Below are experts of layer 5 (counted from 0) of a mixture-of-experts language model. Rows are named router (the router's row for the expert), down (a neuron's output weights, with its number) and show model dimensions 0-127. Each number is 500 + 25 x the weight over its row's rms, rounded and kept within 0 to 999. Numbers have three digits each.
After each expert's rows: "raises" lists some tokens whose logits its average output raises strongly, later layers aside; "comes before" lists some tokens at least twice as common just after its tokens as in all text. This comes from a sample of Wikipedia text that the model never trained on. Tokens count by the router's weight.

# expert 23
router:479486499532495531511506527514500496515521484503498498475535448506543521477471515494501503493496493464496484520519500486508492501490485521478517512496445484510503484494501518478537522589507498517504466471484441456510528485465525543512519489472513457485489544485477503526539506497465478567532452500509461505483506487497477494530537541508496482458530495522527469489456521500481516457503
down0:504473524486498521488494488510473499502484505470531499496512477497498512496523506484509465496508480513506475531505509472473485496486504486535453503491495484459513502467472494503506498521483474315524462498489491506508521497480454503492507512507526492489501517512482506511505456521502512503508526479508510533489423494492501500506492503508476474496498460497467514494484498513493481504491
down1:538502484521488483483504510569517494496505489473478526480503505521503473540505510515512506524519511509503533488542517530482500500522502531490555476530469508479483462485474482454427497507492511548507543493457478478506466467546530461477492516494498479521524505521489480476524523472488491545447445493513493538542485502504465527540478514483486487546507509503483508506454505530493513508501
down2:511489495484470499498460479473542510522582497482488498507519518500534534468541516452500489539539524528519465513470497461510539519496477449521503538501480490495489508530513524515484495462464525503523474533488552458500495536533497544475485484495512487534507530484482509509523470505520535514479491475494535520526508520533512558541545543515477495503487517479496499492499494500508501494468
raises: " and", " in", " of"
comes before: " of", " and", " in", ".", " to", " for"

# expert 38
router:508508521517487501489504510513511511524485475535477525476497493498513507510459514492486523510479479478540531513519506499522441471505509517461508527467453472508532480508492512521503526559513464546491444485491478497507488468477497523513526462499462481438499496515474500519549529496452506561531470540476466544494509512462499539503525515531483485500536496511513485504454508514468513462485
down0:484479489517485509492506538506498440494532489505564468499461508534487512493511500528466505510475497545482495480504520527495471497457522501487495492485517474534479446482488554515507533518436480470513451490532523506472567513470526533515521491506482472507512502511483505523486516460515507470556520476499533485467463532472501457511489526490497490518459484502465533517521511526515493504503
down1:462522484523523466518536466486511497481510481504512525445518474435522470483469481464513506476463542521454520494523506500518511527545509503497524499469530491487506515514501520504524514471527476494519532452519483462491488479519506463535527518503509512495522532544514505477545473492491480526485459465491510524509498448518518497531515518458507528542501470488526546494502446499539505482491
down2:552494515553461463480485494480498494523513531521507517541474490497471512478463487515534502485488506509482527533494490530515494458501517528484475475526532470531540500511468514483547480508471514517524512483480499552490461482538466509536493480490461497512521528508479482477533525493516501461545480544531480493509522504475487547490501464519474524506520500498500547522513468538434483496526
raises: " and", " in", " |", "\n", "-", " ("
comes before: " |", ":", "==", " ==", " of", ";"

# expert 5
router:458536503526523520536485544552508486498502508498516491475533489465520498506465519506503519486476497493505539548491489523503508437510483527474550521477437491505515446541468521509522514484503492520490463495516478494477484503460504511503543496460516499472496522513475464519513566499476491510539472489501524507486478495497469526492509488490505508427556495505497472479482473520490508463492
down0:446447478459484483482500568453471490494482511487492485484520490488507503490512489545530525540488488523479467468566506479497496477527543505454503510534505485517521490506511508447471481482505490531542513521469509523520470467523529533493504505490474546490532578490491504518476473512503500472504481481465500505487543504480506456485518483468507473514482512485478474504514505480505470486508
down1:500508502456546506500484503452526539527445522503492467521524476491458468497514485506509511508481477500508511541464456510550514512468533502500511475540512503497496520490562527507480503481504488467476495536491502490477486496503493487484481548486502488445548474488518471548478504516502492487457540534508512440513472512466463499472471519489507465489483513493504537528543517482461482505517
down2:491536570523487491495482486482549503510514482487491515477481516457485488522514465534478496527493531510472492505517508500471506490499561466514487473465474496508512533447470474481511492477472476459542518516551532514499520539520477458531479505516492519505512507488543513525523492494467487461487537463505528448473455484494525524499458481476491500495509504513521493461500551465524492487511
raises: " and", ",", "-", " |", " of", "s"
comes before: " to", " of", "ers", "s", "er", "ing"

# expert 28
router:456516505516504539480482524502475518526487431503465506478489447465504496478489518493475501514510505481518538506496476506550464505458467505481502541482451482506495474517493537482492530519508499524478487496523475455531493478498498514506526474507508469440491492495462490488491543502457515517542454487497515533456504524454459495499520502528490488485516446503479483492458521517474502455527
down0:519509523537501488424512509522515488476472495521507513508487539505513481496513491503523459520462497528502470536498519517504482513495560487525492498493486465466518524468461477503536563517510527525524523508479494499507573499499487474527499518463540513461467476545455534488502493495480479518457524473507507477457539482480522517484518479492521473522518506469490524500480459515499467519477
down1:488461493505495555532541495500531500506459495506503515488509483505481482472526517503524474532516455504521519456459512464492502470539484515499494516489558533467448526514518487517512466526466458505454492500446512538479504468438473557520459504503505487473502493481464506464477502517520524489463527488482519523499498527524469501513479508501478472499473489507476479488481534470480485472517
down2:493518525507517534470483462475535518548473542525532473528473511548465540499462459471532527501515510490467492486441518501536484492536509534453483505461504513473481491505491482486479508561496509557477506498470492542541496492467473533516476496478517475496545512518507517522513482488484544490491524534514521517487480514512506506540505493495487486504539560493509481491512517488512496528482
raises: "\n", " |", " and", " as", " in"
comes before: " |", "\n", "|", " is", " –", " and"

# expert 43
router:464504507540522542502498527523493513501501485533488503486493473473494524526436525486508542474486524458512547503491495504534481510532492469484500558520445493505484447498502504500517547526511509540501472511496467458467517486461516524479532483489482469469491502512481507520535533476462480587493448503527493500498495497494493519491498514544532490499518463495511477486482508516492540483493
down0:531519480458490485507484536505499486478510500503443480500496502550533487470519533525491526538509451517462529466528512526463459533479470476536473488527544503481480475513467545505508501530505515475494462494462498528524465520470521508522493512506512530506501490539482513515529494488505482465513524512506494515474558476526471519537500503511526516457535513521520495538471457543484494466502
down1:497455473494509487475526504483509470499513473574516530492517489527475489526481485478509467429480541537513490514512512547489519507490551458495493521528466466454482514512535494493511530446480475457535504504483471527497518477496529503516502508499505475495464524556529468506519502472490483497517480487519524461515479526468501510472493512473467515475508525505456522499503499519456545508507
down2:541489490484519534505523507488564539452524533469495476516504476465494480520519499539524482518455519471537460490536477489494485548523515515467516470459561521527480501555482538495504484494519490501501466487538484488505506562508502511467496510510517525483528501476521492520523481487524514462527495510474501475524508485526497506488474436493524514491534483494519534504544490534520511486490
raises: " and", " in", ","
comes before: " of", ",", " for", ".", " and", " election"

# expert 18
router:478535513537478501507514490529526550487542464472469513457474473501483548486461506475503537508485475490515529482505482530503497457495479517496535552499485490524520500530496501505523513490553493528512480480482483476476511470471494537486523463527493469528483489464491452522530562493461506541553485486535475526501506496467475533507532503502502515465518485501470480504474538501494542492505
down0:485460503516503506497461507517497475524529516492512490476494531511521488499493488493525443495485490496524523512504501562492450518477510504482456466507523503489485438510511481450546505533492498558472476510470499480496497494510500501506487535461547525519469531521510500507501494435505495478529564504508464552512480495474498529487504481522505502529514478531492461542437510511469499483481
down1:529528486514468570506491511457489482490470520490532484516507533534459518491527466503543521501512496503489479535496476476473486500511488501491511476501514497474508498473520501500476485462504509417504476474477533479491488530498484476454537504482471502520485565516519462511485530458481503506492485490496474447525475519530515450478482476513445518516491541467480492503532494505519468465512
down2:497517494508497501474518521545439532503455472523508488489467493472489490482514472544512494507512504413515522488523507471470511511496511524481511506538491487518491512498501474530471505494526481557507466502498504476505525496493485464484503464488474482504505475522542491535490473501491510555532519468532453503457520464477472481472511512487491468487521527554520504536562510480524528504522
raises: "7", "6", "5", "8", "3", "0"
comes before: "8", "7", "6", "9", "2", "3"

# expert 47
router:494528497511498521514499540511488520511511478519516514461515460472549528496489542473493548492544513490527519487513465553516450460533494471515502548498475481536509508513495539484475495518510467513493471510484476477491510495486502504477536467534463494483484496507489466505504491503481501506524438526514504525469547477467471513507553538547466467487514507507527469487522551518465508482524
down0:476496441529503511531509533501547485467518499477458479511498500499514517469552551515538497517503469479486518472522478539508500505484497476523502506476465539489518482542511508533529521499454516465483480524519520448482494437483497533515538485488563486505491514526500503503478500474514505488467516503504517537505461543494521510551484506491480526474507495505477506510525433493488519535514
down1:543496497514490511488542517490510531481472478493476514473545450521473487491462526478477504497468492520498494522479499524501525460498473549502454498410476522464459521501507485442493519500496485440502496498463494476452505479476515505504512479504518506508500449490515532482452497462509498487477506514532515539491444514518499504494527498513515473495522469527504495519531488504458524486527
down2:488522497509475522480496463535490486531465536474501532504479509488493456484522515487467510531493526488522473506508481544492505458477554514515494487466499484491489488490472465480502523459495523525466495469526535495445471547469491528522478502476546501491495486523537442524488500487469527485500449490516475520518539496476456499486494497495439502540556494535477503512480506516535497523508
raises: " have", " make", " be"
comes before: " be", " the", " have", " not", " make", "|"

# expert 11
router:452511516531521530516484532501493499527490469520492537499516487474501549503463523516476516484526486474501532498483479503510495471496499458470546528486495501497501468508478494505487529482515506537457466518504492470507520457460520535520523468441468484467494498530490483524528522466471486546538439478540470519462512490483469505472517516520511486458536473485498443491493532495489522477496
down0:421475461484455569518503532468502510538485528469485475488486528502525505495513491492462484468521500510478494505495471522497482491486456504489489527451516493524519493509480525456499536487500514471533529460503539476506488516491549512536510506508512506515482511500472499534497509516539528508534503530546480535472501502508547512515498468496494486475503490511517534492480464540570503477479
down1:522468448466503489488454513450508542515503516491498516525504506490530534464502519521495484524498475461499522549509519490455545511496481558497474505483465491447525486483510534501504480482490485499476522521507458475508533502497491535486526493501515478486515507521487495497428470489512482470476478526481497511498521503492544466514481500477516492515489458473478498463554553503513478496440
down2:518537539507490526488505487492494518492467433501492505517478496479518469535501464528458479517530459471494498514488492508484499507510482483531539531517494506486525518502550520443479538527514460505509477492510488522522512482482506491513499533548490512522475481451486474427480513538537504458502503479455501497489447492486486541509503517483537506487509489531521535478519509531454474469516
raises: " and", " in", " |", ";", " to"
comes before: ".", " in", ",", " of", "s", " and"

# expert 37
router:475499513514486498488459518492497544505490477502468497486521463458494497511505544491461497521508475480518532495480499506508444516504474469503550542479460498525538481502500519483519502508536477542478446484469483458495477490484517518496552498504509489439494477503493504531516570491466489560523485529545503516471504494452482505495525544504475462460515516477525505488499502503463492508514
down0:540503487512477469504468466470481488503492531534503500518515487487461480520506520513456489496511501487507500508464536474465493497489492486501498502516498528490535526481485494488498506485513469398507465499477482481508486474484505480508536529507509462495514505514489515513507507479481506511484530522539505484508372491506481487479484533463477500490436517471536508512537488476482499494523
down1:538508501511448484513566466523497472517482512476541524514526467483491466512477494517515554479535513494473485493516532489510521535502476481455479512486510500497505504504483489473501506513540537413452517468473537484535488488480497538513490482499503490500492513502494522527480506498519514460507515534508500495539481496527538502469533480540504462505479476538471540540478525490531492468517
down2:485475511494503505482511521439466539481495536518500498485523518470521466482472521530502525517487462457473509497481500525515574501523466540489500511499482496483546527548508545499490489519515490445463537514500512433462504514478501485488520542491487527520482507494510512491522441542519473491497468497536514512520476503480513505486488498461554519485494482490535550499500499479486512498476
raises: "\n", " The", " This", " In", " After", " There"
comes before: "\n", " The", " He", " In", " It", " This"

# expert 22
router:522565518518498508517472513513517492496463515520500517496524469482497551513471564483465497557477487480485527474458506503489480497505476459501522501513475511538488493501499567485499474511553491504495476487495482447471517511443520524503523485509499518480500449473485504489517483480500494548522483502546466531487505471468461534528532539520522525493515477505524464521471513491495490501516
down0:496515515479526454482506505506522533513457511483550473434509513455528537464499528502500526505499490492522476494500492522489509516543529519500521507523491466500523492545488505516468512518462445545511465463507529456496476503499511486502479460500542484537505475486539514507506511503481505541520548485522556488489445527459500477492505493491495510513517542503476491455528472527506477470511
down1:504502492482499472505522498469545521521477528502476551499493502519531480474457501498485483496529494497508492520528489533496526450499511471504509499491550506484489538488471502525480489477472482495484468513550498495481505467496551473494456496534498513514467491473490466526474517563515551537499498501481475488546546510495473504511486470463512468527533509493561529447469502523487468538484
down2:527478562510499497514493474468517550490478529500519442514518483484490514498497502505452504538500490521475473496478487519508465502466481492465545481503525460511554458536500480491473519519487525473499506502546493501457510512500478478516517494481505484466524500457493500521460533528478550475525509488502492493518441521470525474514513473513487487481448508479514478476514437510457469499497
raises: "i", "-", "is", "an", "in", "as"
comes before: " |", "i", "an", "ia", "ian", "a"

# expert 10
router:480535504508543504529468533494495503512489500497488481484508450478525507507456498489440504529479470471495508452513478523513455470520502474485514529482488462516504461504484503511508536528513477529521512495497511507514507485451525495498536514483455516484478530517485452535516517476445515550553463507507500515461519474464496501480499502551499481466526471505527502467465507485462489446501
down0:524467497456510546523514520456490468472486498482508470485497488480557551507529545455504502507514526489501468519523516467505485486556518497496493510489485491502528520519515516525488457544503509535486495484545524510541496543515543478527498513506483502513488546476532547483496517533494496486465529517508500483498510493477516487513531502446534452513453481447474515479507508474503466484485
down1:473541526468517510484534500497518511534499479502484555550488490512489484476489497464558530496511500470456439505506519506511462513495528512463506459537491508549480511467504498527494540485482545547518534531496492564521482520490516479501528483478481495481478511528451497495494513494500508472458522519503459477546527503498492530493537516521494527477521507484504507544517481523509508536522
down2:510492488519506483468488472491494476496465447494494459493493525418496537511505509475486498537521566491491499490481481530525496499527484481509493519517528492542502479531501516483497514478467483495501494510525502505514534463479511496539517537489495491483464497506499455528457530457505454488540562491454518510505542489510497484526559504515514507514494494507525464481484491512504523534569
raises: " to", " in", " and"
comes before: " to", " as", " in", " by", " for", " on"